Below are experts of layer 3 (counted from 0) of a mixture-of-experts language model. Rows are named router (the router's row for the expert), gate (a neuron's input weights, with its number), up (a neuron's input weights, with its number) and show model dimensions 0-191. Each number is 50 + 15 x the weight over its row's rms, rounded and kept within 0 to 99.
After each expert's rows: a language model's description of what the expert responds to; "mostly gets" lists some tokens that are sent to it at least half of the time. This comes from a sample of Wikipedia text that the model never trained on.

# expert 46
router:37 16 59 58 56 61 79 58 69 32 46 63 50 47 55 22 31 43 50 69 44 36 27 43 50 69 34 31 73 50 14 63 62 41 63 50 47 57 30 65 64 60 47 71 43 38 79 52 45 45 41 43 56 64 36 48 63 20 24 41 56 34 46 51 50 25 64 51 55 29 50 51 59 35 36 36 57 53 62 69 51 67 45 56 65 51 30 44 47 42 55 20 28 19 81 31 56 74 36 71 40 31 51 49 54 45 53 47 53 53 66 26 23 62 50 64 50 47 45 24 47 54 66 40 28 24 29 58 28 65 25 41 53 47 46 51 20 57 54 62 27 45 57 50 39 43 70 75 63 73 49 92 26 56 77 29 85 68 38 42 39 83 53 27 58 51 72 66 48 43 55 36 52 52 55 48 53 53 51 46 63 40 46 57 52 61 37 64 72 59 68 51
gate0:52 57 31 37 68 48 67 60 42 33 30 46 60 80 44 45 47 56 47 43 59 63 49 22 61 66 70 33 58 56 46 76 67 66 67 37 37 65 58 49 69 48 38 59 43 39 43 66 35 52 57 41 49 68 44 28 67 27 58 46 42 51 46 42 49 32 67 73 37 48 42 29 97 55 52 43 56 34 26 80 41 60 30 44 17 32 72 73 61 42 67 40 56 67 66 53 43 79 37 50 48 70 29 49 55 42 64 50 30 36 52 39 38 39 18 22 47 46 49 35 53 40 79 63 46 50 58 73 49 47 39 43 39 21 59 36 31 66 66 39 29 31 43 52 55 71 37 56 44 45 51 71 71 49 85 78 53 60 45 58 52 30 29 32 37 48 52 60 53 41 40 49 52 60 51 44 38 43 33 67 62 05 55 39 80 58 32 44 21 15 51 50
up0:36 52 49 47 66 58 40 65 25 52 58 58 69 41 47 26 45 69 74 29 44 49 45 27 48 41 30 52 51 61 51 30 75 67 28 43 41 45 62 27 26 45 66 53 75 66 77 20 46 62 33 55 63 20 56 99 47 38 29 47 31 49 47 55 53 64 32 46 45 27 76 38 57 58 64 58 65 69 36 57 38 70 44 66 32 35 52 48 44 64 44 51 68 73 47 46 48 41 35 78 50 30 45 70 63 60 66 61 52 61 70 47 54 43 59 45 56 82 60 61 52 35 58 36 87 54 51 73 53 74 44 61 50 62 32 99 78 47 61 48 62 60 80 54 27 27 42 49 52 40 64 51 48 53 29 23 71 44 53 54 49 41 67 63 42 32 51 34 28 62 35 41 43 61 41 37 32 67 67 53 71 49 60 43 63 45 62 54 38 43 57 73
Mid-word syllables ment/age. Word-internal syllables like ment, age, de, gu, gi, ru, e.g. cemented, median age, Safeguarding, Adelaide, monument.
mostly gets: "ment", "ru", "age", "gi", "de", "gu"

# expert 2
router:73 44 48 72 50 21 30 50 48 61 42 49 48 29 49 78 62 41 60 40 29 53 64 43 61 39 49 54 58 41 72 42 76 38 40 54 42 62 36 63 62 62 86 77 43 83 24 39 53 60 61 47 50 39 24 42 32 69 42 47 39 39 30 57 50 55 64 43 53 47 38 56 64 66 62 15 39 36 38 56 47 40 25 62 43 30 42 49 27 50 58 37 74 40 39 58 71 53 61 47 14 51 26 26 74 57 19 38 47 34 56 66 62 84 34 44 34 58 69 38 30 59 47 52 52 34 70 21 54 55 61 34 35 39 45 38 52 52 61 46 54 66 33 36 51 24 68 28 51 53 38 40 33 48 52 30 65 29 54 20 39 56 51 23 64 48 67 29 42 57 69 55 37 82 53 66 57 54 35 72 88 69 65 43 48 54 70 68 49 63 50 49
gate1:51 47 32 49 52 51 46 64 47 36 46 35 28 68 50 46 56 25 59 61 47 42 70 61 43 45 56 39 22 40 52 62 40 57 48 32 53 20 27 67 58 66 50 42 68 68 42 66 67 18 52 45 36 58 60 38 59 80 51 45 54 54 52 63 45 61 71 27 45 65 43 25 62 70 69 51 72 44 51 13 36 43 50 39 53 58 27 59 45 51 42 86 69 47 56 33 39 14 43 36 60 32 39 41 49 58 38 23 51 62 36 34 45 76 55 70 50 52 45 33 47 45 27 47 72 43 54 45 25 40 69 59 37 38 60 12 35 30 71 45 55 79 45 86 27 55 57 20 56 63 52 77 31 70 60 32 41 43 57 37 33 56 56 43 30 65 64 17 45 48 32 61 27 91 50 28 43 49 54 71 58 67 33 56 51 51 57 61 61 37 36 37
up1:53 65 76 62 41 18 35 53 61 40 54 82 35 50 58 37 53 50 17 54 62 45 47 80 38 58 56 54 30 74 56 47 34 54 43 75 71 64 58 44 44 49 38 33 51 13 50 46 49 47 71 62 55 50 27 54 33 46 70 61 21 73 44 44 47 61 52 41 43 39 48 51 62 54 34 60 47 84 58 53 47 29 78 29 40 53 42 44 45 30 61 76 56 62 66 52 34 53 68 50 63 27 65 62 49 20 59 64 34 48 54 77 76 34 15 53 51 38 24 45 48 63 36 72 44 66 57 40 53 77 57 53 36 54 60 57 57 77 57 39 43 48 53 47 42 52 69 25 61 27 39 42 31 55 50 61 63 45 25 50 61 65 46 54 59 39 49 70 32 37 53 36 80 44 55 44 68 48 40 94 83 51 48 40 47 44 19 47 50 66 09 42
Word-final a. Final "a" or "ia/ina/iya" endings of foreign names and taxa, such as Kostya, Actinodaphne, Sauropoda, Corona, plus stray symbols in coordinates.
mostly gets: "a", "now", "ina", "iya", "о", "е"

# expert 18
router:45 46 58 53 68 50 66 65 46 15 65 55 51 50 44 53 66 57 56 23 69 64 55 50 42 41 54 53 49 61 75 41 44 47 47 58 62 55 53 53 55 45 40 67 37 79 36 53 61 87 74 43 59 26 63 68 56 59 65 56 39 44 63 49 45 76 51 36 34 76 49 78 51 41 66 00 53 52 33 49 65 64 62 56 66 54 63 19 47 43 65 67 55 47 26 47 42 42 21 61 43 73 36 81 54 48 46 55 71 23 31 24 52 42 91 46 50 56 30 62 40 34 63 80 57 44 38 45 79 39 53 58 41 52 51 65 43 25 35 31 75 49 53 45 59 29 54 41 53 57 62 46 59 34 24 56 28 43 54 43 62 24 48 75 39 35 70 66 31 25 33 40 43 40 44 57 65 43 51 36 33 40 39 70 89 39 40 33 42 34 36 60
gate1:49 38 51 62 68 28 32 36 51 52 30 39 44 38 66 61 71 22 59 32 61 24 32 39 56 39 44 50 38 63 41 30 85 57 37 49 37 61 89 45 53 21 53 38 46 78 53 50 52 57 29 59 80 52 82 61 19 63 42 32 56 35 33 53 80 49 77 57 38 27 88 46 37 35 47 38 58 38 58 55 51 30 75 54 58 44 91 56 20 39 54 37 44 40 62 25 44 40 45 31 31 44 53 48 54 35 41 48 53 25 46 43 56 39 60 53 53 67 34 69 56 60 57 73 64 20 52 41 52 65 71 79 33 34 52 29 60 40 36 60 36 37 49 45 29 44 36 65 39 49 50 40 60 51 58 68 49 24 37 33 47 52 57 55 37 65 81 65 53 58 46 50 68 70 54 47 18 38 35 35 49 51 53 53 28 40 49 70 64 35 57 68
up1:45 67 53 87 76 66 43 71 45 55 82 55 44 65 35 56 36 78 35 28 55 51 17 37 68 38 68 61 38 44 59 44 46 60 32 67 50 69 40 35 58 63 24 68 41 79 12 28 43 70 73 19 56 41 53 45 35 55 44 58 28 57 37 46 42 36 64 61 56 54 40 24 65 49 57 42 40 46 21 48 58 28 39 45 52 44 54 59 60 24 41 36 52 32 55 39 50 45 51 58 50 85 47 29 55 36 53 52 35 50 36 42 57 58 27 41 53 65 51 50 50 49 50 45 43 35 42 54 52 69 75 29 58 43 74 26 42 59 57 76 28 64 56 38 35 46 39 51 27 36 65 87 71 54 50 51 49 57 43 42 76 62 59 58 22 48 42 35 57 59 63 16 72 36 33 51 53 32 64 35 41 77 45 68 65 48 70 55 76 62 74 25
Er suffix, compass words. Word-final er/ers pieces such as Pitch-er and South-er-n, plus direction words West, North, South and pieces like ball, high.
mostly gets: "er", "ers", " West", " North", "ball", " V"

# expert 16
router:60 37 65 42 41 54 67 44 44 83 39 49 26 79 54 70 59 71 32 43 49 44 84 28 57 59 50 54 54 63 36 67 50 53 53 42 43 35 45 47 26 29 22 55 50 45 54 43 51 74 61 45 52 60 63 65 27 37 79 50 64 60 40 30 27 67 39 51 54 55 79 44 49 47 52 47 59 49 45 79 72 15 33 54 53 57 61 70 37 39 73 53 60 45 45 73 40 20 65 59 31 71 38 42 46 44 61 57 47 67 71 43 40 35 82 30 47 38 54 37 57 27 57 54 46 39 61 68 32 77 43 41 59 55 41 59 33 59 27 27 41 43 47 43 39 52 59 38 43 35 44 48 38 83 30 44 55 76 72 38 00 41 58 49 65 37 47 29 60 42 68 24 22 42 63 40 49 42 53 51 85 74 58 30 58 56 67 34 33 58 49 49
gate0:41 63 40 43 63 70 70 51 55 64 54 60 61 65 48 50 36 59 48 44 39 67 54 39 52 38 39 39 60 60 42 55 63 74 44 57 32 52 66 61 27 52 55 65 82 66 50 75 52 47 38 42 53 61 34 53 30 19 52 42 59 65 26 35 66 49 16 33 49 63 58 52 59 52 76 38 64 46 55 50 33 41 40 50 53 30 48 43 36 48 19 55 48 58 34 15 60 55 60 39 42 89 15 60 36 35 52 78 46 37 35 50 64 50 70 28 36 32 50 48 65 65 41 42 25 30 48 36 56 38 40 47 52 19 75 57 51 47 42 49 83 37 82 27 30 65 51 68 61 52 43 46 46 39 73 41 60 75 73 28 71 45 44 49 68 47 54 16 64 40 56 40 60 77 39 57 61 89 74 37 22 16 44 40 62 60 62 43 31 61 45 45
up0:48 75 50 57 72 56 30 55 41 31 58 76 27 34 44 41 49 44 43 41 37 22 79 55 54 31 64 55 36 47 51 32 75 26 79 47 28 45 39 41 48 26 40 24 60 53 42 64 51 24 48 29 48 50 70 35 39 35 41 42 63 58 50 36 59 60 62 43 50 49 51 84 62 18 41 77 30 26 52 25 55 71 29 46 53 73 23 49 34 40 55 41 76 19 73 52 33 56 61 38 50 60 29 42 60 50 59 37 46 46 39 41 68 52 69 43 33 28 53 47 29 58 52 77 37 58 49 54 65 70 47 66 62 12 29 27 63 51 59 25 43 58 52 44 58 41 33 47 53 59 40 46 24 49 52 37 69 25 41 32 50 56 21 46 40 61 30 54 38 44 61 64 44 23 57 46 12 48 52 22 66 58 52 40 60 28 34 39 67 46 58 33
Mid-word syllables an/et/ch. Word-internal pieces like an, et, ch, ist, ant in names and words, e.g. Sloan, Republican, street, Malloch, interchange.
mostly gets: "an", "et", "ist", "ant", "ch", " Republic"

# expert 31
router:57 66 65 42 61 38 59 52 45 69 41 60 37 22 38 73 42 54 45 54 46 43 62 40 48 50 75 79 81 70 57 34 45 38 53 62 55 47 55 64 40 42 84 41 73 28 56 35 48 40 59 59 70 31 54 42 61 43 59 38 53 43 37 51 66 37 68 64 63 37 61 52 56 40 64 37 43 38 66 53 24 64 56 57 28 77 57 69 67 49 47 68 52 30 12 92 56 66 44 50 47 62 48 42 48 44 42 37 59 49 76 49 40 56 89 38 69 47 35 45 43 49 43 53 68 38 70 82 70 76 48 53 66 50 48 59 59 39 68 62 66 29 59 70 45 58 67 60 47 40 24 38 22 52 15 65 79 44 30 53 78 65 45 79 26 61 54 45 34 75 60 74 52 55 59 67 59 65 51 48 76 60 38 60 13 38 56 40 32 53 63 52
gate1:44 85 74 32 40 55 53 28 62 70 55 57 60 75 46 46 23 77 44 52 71 29 49 15 50 53 60 39 55 63 49 54 70 42 44 60 36 43 47 56 49 64 51 57 66 72 31 48 40 56 49 54 53 43 57 50 27 44 56 32 38 40 54 34 38 49 57 63 34 42 42 62 74 70 51 50 31 47 62 51 51 43 31 74 89 60 86 63 54 62 46 38 63 53 55 52 42 30 49 38 79 55 46 37 37 21 33 33 53 35 48 42 92 35 48 50 34 39 50 61 47 54 61 41 46 72 34 42 45 66 47 39 56 50 48 77 61 67 59 96 71 49 65 43 56 72 56 55 29 41 52 45 32 68 42 47 63 23 67 38 58 42 68 61 39 57 63 80 55 40 21 41 58 98 53 38 43 64 33 58 57 89 39 42 52 63 74 44 40 43 22 49
up1:43 50 49 22 18 56 67 58 88 54 79 30 43 53 34 25 61 61 71 60 61 45 60 62 32 39 36 60 47 45 36 58 66 68 62 24 46 64 42 35 57 38 65 40 30 59 66 31 18 79 47 56 57 44 60 61 62 75 66 54 38 42 36 28 65 72 59 42 45 67 60 55 60 45 69 64 67 50 63 43 49 64 33 33 57 39 40 32 45 34 35 44 69 56 69 51 76 48 52 41 51 42 51 60 20 47 39 54 54 39 59 64 52 37 66 45 73 63 25 36 27 80 61 39 40 57 44 80 63 54 38 61 55 51 77 59 29 64 48 61 40 56 44 48 40 62 39 23 47 60 31 56 81 61 36 45 39 55 52 62 56 57 14 51 91 53 48 81 70 43 34 50 46 30 76 53 71 15 55 39 36 55 40 64 39 33 47 64 65 68 62 58
K and u pieces. Short mid-word pieces k, u, un, if, ak, mo in words and foreign names, e.g. linguist, Slovakia, fifth, unknown.
mostly gets: "k", "u", "ak", "un", "if", "mo"

# expert 25
router:51 60 51 47 46 16 75 33 60 55 61 66 38 32 22 31 58 79 73 35 62 53 52 42 62 69 60 58 58 55 54 54 52 45 31 42 54 51 45 70 46 41 70 36 34 38 57 60 58 65 60 32 53 35 66 36 46 64 20 38 42 62 37 80 37 51 71 66 27 43 76 55 41 45 40 54 79 62 63 36 61 47 52 37 31 73 46 32 72 73 57 34 82 36 43 72 71 63 49 47 46 40 47 46 48 55 36 55 50 47 63 66 62 55 64 53 53 64 27 59 49 51 71 51 69 91 47 64 64 39 31 38 59 63 42 42 53 62 54 27 80 46 43 32 38 31 38 53 33 41 65 44 33 63 42 34 49 16 51 41 80 14 57 39 55 25 61 42 75 28 86 64 48 53 19 73 53 56 68 54 47 35 55 55 45 77 56 69 72 60 60 56
gate1:72 42 84 71 64 49 44 33 69 29 23 52 72 54 17 48 77 66 61 54 54 80 41 34 41 31 20 34 46 43 42 64 41 55 50 65 54 75 63 85 66 72 64 67 37 55 46 30 35 48 50 27 40 46 42 78 48 37 45 28 47 36 21 58 38 46 43 58 51 55 72 44 59 54 37 47 71 57 44 34 31 36 57 19 42 40 53 72 50 53 53 53 29 30 42 42 39 58 65 54 24 54 61 22 54 59 45 54 50 60 33 78 50 70 42 52 49 39 49 41 52 66 38 52 49 52 39 68 55 50 76 52 48 67 50 34 58 64 99 37 63 57 50 50 36 59 48 59 28 74 71 36 49 38 61 57 30 31 48 53 26 48 54 53 42 72 65 45 53 73 56 27 64 46 56 62 61 32 30 65 30 38 32 58 56 29 73 24 42 25 41 61
up1:51 46 39 67 66 67 58 42 63 51 24 67 54 30 53 72 60 54 35 62 50 61 57 71 52 47 34 45 37 54 31 60 68 48 56 49 61 55 28 65 45 71 48 34 66 54 38 46 28 64 54 36 14 61 54 30 42 73 36 34 72 35 48 53 50 24 44 35 18 29 56 57 42 52 59 54 71 31 56 41 51 18 35 56 43 65 59 15 52 48 37 66 36 56 57 50 68 39 10 31 61 30 74 72 37 55 55 72 43 22 52 39 37 61 54 70 30 69 66 44 67 11 64 68 32 62 57 57 55 66 72 51 13 60 21 62 75 28 53 37 65 34 66 62 63 52 36 45 47 40 55 51 44 60 55 28 69 49 48 49 70 55 66 53 51 71 75 29 47 45 55 28 78 35 67 39 49 22 40 69 52 30 54 57 56 49 53 46 47 55 26 51
Letter o pieces. Word pieces ending in or made of o (o, to, ho, ot, os, no), often in names and taxon names like Theano, Potomac, Two.
mostly gets: "o", "to", "ho", "ot", "os", "no"

# expert 17
router:72 63 59 45 48 75 46 53 33 39 66 74 45 31 21 61 57 34 78 42 32 67 72 63 80 29 42 46 47 38 47 49 73 33 50 49 47 56 61 55 68 53 54 32 49 45 53 68 28 80 44 40 54 38 42 58 16 48 51 47 26 65 61 47 54 31 52 27 30 55 41 29 55 44 57 33 88 62 49 18 57 28 50 44 50 50 47 63 68 59 65 88 58 49 35 43 44 53 25 62 33 44 38 60 41 41 41 55 50 61 46 60 49 49 28 60 75 38 58 28 41 44 61 37 60 27 49 34 47 62 56 38 35 58 75 37 48 49 53 43 88 46 43 74 75 52 51 50 80 46 77 52 18 60 36 48 27 40 40 53 67 74 56 59 70 24 57 43 28 73 55 53 53 50 45 60 66 31 52 47 44 32 84 46 25 47 41 46 37 43 81 20
gate1:39 53 52 29 53 42 46 57 57 04 71 36 48 31 54 57 57 54 57 55 27 52 38 55 57 46 68 66 54 62 59 60 87 55 68 40 52 53 54 51 56 22 56 58 57 39 63 51 54 44 49 60 70 61 79 73 68 19 32 55 60 41 56 45 37 31 29 67 50 32 62 64 59 68 61 41 66 63 54 52 60 24 44 38 79 70 32 46 45 38 79 68 11 52 47 29 52 66 88 40 64 37 52 32 20 41 39 33 58 48 39 87 60 30 58 72 78 39 63 58 60 45 57 44 48 44 42 67 57 47 78 48 22 60 98 48 61 30 51 36 51 52 55 38 37 48 62 48 37 74 66 55 37 52 58 31 40 47 52 30 41 60 62 56 46 46 77 33 74 57 63 51 50 45 30 61 32 50 40 39 72 43 32 37 56 62 67 25 47 61 55 60
up1:50 37 64 61 51 46 05 81 66 55 40 53 48 57 53 50 69 30 71 53 45 78 24 57 59 55 44 41 29 48 39 62 52 41 42 60 49 58 10 66 32 19 46 31 62 63 52 27 45 53 46 52 52 51 33 28 55 69 30 54 35 58 35 32 64 51 55 65 11 46 68 45 55 45 48 57 74 70 42 37 32 52 06 40 54 62 32 35 49 52 44 74 73 64 55 65 58 36 41 42 48 51 67 30 37 57 35 54 41 70 58 56 51 38 08 30 67 54 59 41 50 54 73 42 47 61 59 40 51 54 63 57 37 60 54 38 48 46 63 59 35 42 40 41 99 36 45 60 39 43 53 59 32 37 62 41 49 38 45 46 33 39 78 33 33 53 41 41 58 41 45 34 12 56 56 47 70 44 46 49 26 72 56 87 35 56 75 37 26 42 34 38
Preposition to, modals. The word to after verbs or adjectives such as dedicated to, according to, close to, plus not, be, would, will, and w pieces.
mostly gets: " to", "w", " not", " To", "day", " would"

# expert 20
router:60 69 23 49 55 65 59 31 41 30 51 72 44 63 60 51 70 43 48 55 24 64 74 72 44 69 77 33 60 18 62 39 29 37 48 77 64 68 72 26 53 66 78 57 61 47 45 59 47 32 31 60 55 61 58 23 32 50 52 60 28 77 49 36 59 75 53 44 38 51 62 46 69 77 61 55 60 38 33 40 81 37 59 71 29 58 69 56 62 26 51 29 51 45 65 14 81 71 49 57 66 59 47 69 67 38 56 38 43 68 79 59 51 76 51 41 59 60 36 26 60 51 50 86 52 58 46 38 46 63 62 48 48 63 45 67 42 41 41 40 58 52 54 76 57 62 84 48 61 49 38 48 85 70 49 65 56 56 53 57 76 36 40 67 53 62 55 74 51 44 58 69 64 56 58 49 59 72 44 76 29 63 58 53 40 39 69 46 52 65 66 41
gate1:61 37 37 45 33 19 51 56 55 49 23 41 30 57 68 37 78 51 54 44 40 40 32 41 43 52 45 28 30 59 50 53 60 41 26 60 40 73 46 66 48 60 44 40 45 25 22 59 65 60 54 74 35 80 65 53 55 58 41 50 50 44 62 37 51 48 48 60 50 51 76 68 62 51 44 47 68 66 29 53 18 40 41 47 44 69 66 53 66 41 77 14 42 55 42 54 48 43 57 26 59 44 35 73 39 47 37 25 52 34 80 80 46 57 42 66 84 35 51 19 43 77 47 21 54 74 48 59 49 55 57 34 38 49 55 54 73 46 71 50 63 51 63 41 33 60 49 53 35 43 51 66 27 18 72 38 55 82 38 58 31 37 51 67 46 60 27 56 35 45 54 43 64 72 14 56 79 68 47 81 41 69 67 44 48 41 59 28 43 66 73 53
up1:41 28 62 33 40 36 66 51 71 54 58 47 45 44 38 26 48 33 84 31 49 64 65 49 43 45 49 44 56 64 46 58 37 54 43 50 43 32 47 80 48 45 51 38 48 64 52 49 28 66 60 22 48 33 46 46 59 52 37 49 67 83 66 09 33 42 69 57 45 43 39 54 33 51 57 39 59 43 34 64 62 65 86 40 58 15 36 71 54 35 65 74 53 43 35 49 44 77 51 63 56 55 35 53 45 37 35 76 60 33 56 59 68 56 36 64 72 57 30 10 59 62 48 51 19 25 58 53 59 83 46 70 66 67 75 41 73 60 50 38 47 44 54 51 54 68 46 25 62 50 60 51 32 63 32 60 44 48 57 49 48 47 20 53 50 41 46 31 31 16 33 58 62 46 21 62 55 27 45 58 54 33 75 48 61 94 31 35 59 65 43 33
Mid-word vowel syllables. Middle pieces of names and words like us, l, und, ook, ull, as in Julius, Linus, misunderstanding, counterclockwise, Hollywood.
mostly gets: "l", "us", "und", "ll", "ook", "ull"

# expert 22
router:49 37 67 35 51 47 70 44 43 67 39 59 40 38 45 56 48 09 59 30 47 40 63 52 41 42 49 65 35 54 74 53 44 49 35 46 81 64 39 67 52 19 32 55 56 48 64 57 50 26 49 99 51 51 50 31 63 35 74 52 48 48 70 38 60 57 44 29 59 59 53 25 50 58 51 19 68 61 17 41 83 38 81 56 52 45 54 55 29 63 51 47 40 35 55 55 32 28 69 60 22 41 28 39 54 12 31 40 53 60 74 40 48 48 30 45 54 55 78 27 34 41 61 44 60 36 56 62 71 25 29 63 64 58 44 37 44 47 72 36 36 60 55 46 44 29 73 74 56 48 72 51 71 40 26 38 53 44 20 49 44 33 75 46 65 48 53 62 51 30 54 41 56 38 51 51 51 41 68 28 24 26 30 62 51 51 60 62 30 50 30 60
gate2:55 59 36 50 62 54 34 49 49 60 31 61 55 64 52 52 60 79 58 64 44 57 11 25 71 41 35 55 37 68 46 42 69 69 55 50 49 57 49 36 44 47 25 63 54 40 31 53 58 44 50 31 68 41 30 29 50 41 74 43 55 56 63 54 36 43 59 48 52 41 59 47 20 66 36 60 60 40 53 13 48 24 36 25 57 44 99 67 53 73 49 42 53 43 44 71 42 86 59 83 65 66 30 43 31 51 32 46 26 44 64 58 31 46 41 26 62 57 58 63 62 83 62 36 28 38 33 68 73 61 18 30 50 68 56 57 39 43 58 31 65 16 51 57 52 65 53 52 41 49 55 40 30 35 40 33 68 68 45 31 40 53 37 69 42 66 49 75 45 35 25 25 73 51 49 25 47 71 55 28 53 52 38 63 47 49 42 34 29 69 60 51
up2:36 49 25 62 43 50 55 64 40 42 74 45 61 69 40 58 40 41 38 48 38 24 49 44 47 20 56 41 36 51 57 21 11 95 59 76 19 59 40 36 61 31 44 48 44 51 31 75 57 40 58 38 54 45 56 40 71 20 55 54 54 42 55 45 63 72 54 54 68 55 32 82 51 49 77 57 35 70 36 48 77 40 39 31 66 47 29 49 50 67 41 53 65 46 48 63 50 51 43 59 56 46 53 48 48 62 49 26 54 47 57 78 27 31 50 48 53 87 78 49 60 40 45 51 42 27 66 51 56 61 36 80 62 49 38 53 65 28 35 87 83 61 45 51 54 45 55 78 49 28 51 58 67 40 57 48 31 34 39 60 62 53 49 40 73 63 36 71 53 36 52 40 46 60 60 31 55 07 59 31 67 41 44 28 64 49 61 70 35 49 50 82
Greek-Latin stems ic/ph. Word-internal pieces ic, ph, ical, ric, ex, often in scientific or musical terms like harmonic, music, geniculate; also broken multibyte non-Latin characters.
mostly gets: "ic", "ph", "ical", "ric", "ex", " Class"

# expert 27
router:46 65 44 24 37 48 37 41 40 64 65 72 56 32 68 39 40 76 55 47 64 49 50 48 87 59 80 55 36 40 39 76 54 47 31 36 58 27 47 51 42 45 29 42 67 37 40 44 43 65 91 39 54 42 46 57 24 16 51 54 77 42 50 40 49 19 53 40 57 18 61 34 49 60 50 54 45 67 56 65 26 67 65 89 48 58 27 45 69 60 58 12 46 51 35 77 59 22 27 36 42 60 54 44 45 59 55 62 71 41 56 46 43 58 42 53 68 75 52 63 75 31 60 61 40 64 43 42 38 20 35 42 62 50 64 42 53 47 53 58 37 38 58 53 27 27 62 56 31 44 59 47 70 41 58 45 42 37 68 46 28 23 64 60 42 41 62 41 60 65 27 80 58 15 40 68 49 69 58 67 47 31 48 69 33 59 73 38 58 60 46 61
gate2:39 47 68 27 52 23 49 47 64 70 52 49 49 50 56 35 63 60 78 33 72 47 25 64 36 58 41 44 47 23 59 65 54 48 42 37 53 55 37 52 39 73 69 26 57 55 46 44 24 27 39 55 42 70 43 91 72 50 73 45 51 47 49 43 22 71 54 42 37 59 32 64 10 54 42 49 48 69 41 64 43 23 40 61 51 45 54 48 57 32 42 45 57 37 38 50 63 43 16 47 40 39 67 49 58 44 66 20 56 47 85 39 55 63 21 36 27 75 49 59 58 59 59 33 54 47 61 55 55 32 64 66 48 30 58 59 71 60 74 13 47 80 67 78 46 57 36 41 25 60 62 59 63 67 52 71 49 40 54 54 48 54 33 54 23 61 36 30 62 57 27 52 48 47 60 65 33 84 40 47 14 42 63 39 48 66 42 41 50 29 26 58
up2:48 32 27 49 26 50 42 49 46 81 59 67 67 48 45 45 58 65 50 59 62 64 61 43 54 39 32 45 39 54 59 78 48 33 43 66 44 73 46 36 34 50 99 34 57 72 70 09 57 50 35 52 56 37 40 44 34 49 37 73 47 53 44 68 51 69 57 83 31 37 34 44 67 56 55 21 43 53 77 88 63 70 52 60 38 50 74 37 37 72 39 56 66 19 60 50 66 40 36 22 59 34 49 70 48 36 68 69 49 33 48 90 48 68 40 51 49 61 67 52 42 57 44 46 37 37 79 64 52 50 42 38 68 41 43 49 55 72 73 55 57 33 59 18 62 31 47 69 28 32 42 68 64 57 28 60 71 83 67 47 73 79 39 57 27 45 46 37 44 56 39 70 72 43 53 53 37 51 46 57 50 52 49 53 38 51 50 36 60 45 47 48
At and word pieces. The preposition at (studied at, at an average) and mid-word pieces like ten, mon, ial, ex in Nintendo, Imperial, involved.
mostly gets: " at", "ten", " ex", " At", "mon", "ec"

# expert 52
router:42 20 63 43 34 55 54 66 46 53 31 63 50 46 73 73 28 65 36 46 63 49 64 41 51 54 28 44 57 62 49 51 53 26 32 49 43 60 95 54 34 62 09 55 26 35 52 59 62 56 71 41 68 43 52 59 30 47 46 77 35 41 93 54 47 63 40 53 59 44 43 64 29 13 52 33 45 27 59 60 20 54 64 53 37 61 35 31 62 51 40 47 40 44 37 45 43 66 31 52 52 51 77 67 56 34 28 36 50 26 25 45 64 52 35 59 57 57 46 36 77 40 60 37 27 24 51 38 93 70 50 54 64 30 83 61 53 67 68 74 61 35 41 55 47 24 51 41 53 50 61 71 50 52 60 57 60 11 69 69 60 50 46 48 49 64 30 39 32 62 36 58 30 51 59 49 44 47 49 53 57 46 31 62 42 63 42 65 44 35 77 38
gate1:51 35 62 44 54 18 60 45 44 36 53 49 52 62 48 41 67 51 28 51 52 36 49 59 27 64 27 61 40 28 56 22 38 30 43 31 65 51 71 30 38 56 23 22 46 52 10 32 78 52 46 57 47 56 48 34 53 61 31 56 54 52 40 51 56 40 43 38 29 47 70 68 61 46 54 45 36 40 76 52 50 21 57 50 58 87 49 43 44 29 41 39 60 46 80 44 46 57 33 28 38 37 66 33 74 53 42 46 77 56 30 63 19 51 45 46 48 51 33 79 36 37 52 39 48 57 74 48 63 34 59 69 40 76 83 31 49 35 49 63 46 44 50 48 60 46 39 49 39 67 51 39 76 40 33 48 70 45 43 28 60 82 60 57 26 46 58 84 43 49 48 70 56 98 36 50 76 23 53 23 48 56 49 59 30 63 66 60 38 57 40 64
up1:78 61 37 39 29 54 39 80 22 52 32 33 50 60 58 43 34 52 59 30 60 34 55 51 15 14 43 64 26 40 32 47 55 52 21 37 57 43 33 57 58 50 58 66 54 31 77 25 49 67 56 51 50 39 79 55 56 47 48 62 76 49 51 63 45 62 55 72 64 36 61 33 23 49 38 38 38 65 47 67 40 39 29 43 27 38 81 55 67 66 69 42 40 29 33 42 67 65 58 48 53 68 42 56 56 27 49 52 58 59 50 67 63 16 49 90 61 47 71 70 34 39 28 47 33 38 34 55 59 21 65 29 31 70 52 43 49 51 69 44 48 51 40 45 56 53 57 31 50 60 28 58 41 30 05 65 53 36 71 63 61 55 52 69 41 46 49 50 73 47 53 33 32 36 56 37 56 48 66 44 55 38 64 63 86 57 32 29 52 44 64 62
Syllables ar and ly. Word pieces ar and ly plus man, fe, qui, e.g. sonar, impresario, Bayraktar, perfectly, Acquisitions.
mostly gets: "ar", "fe", "ly", "for", "cle", "qui"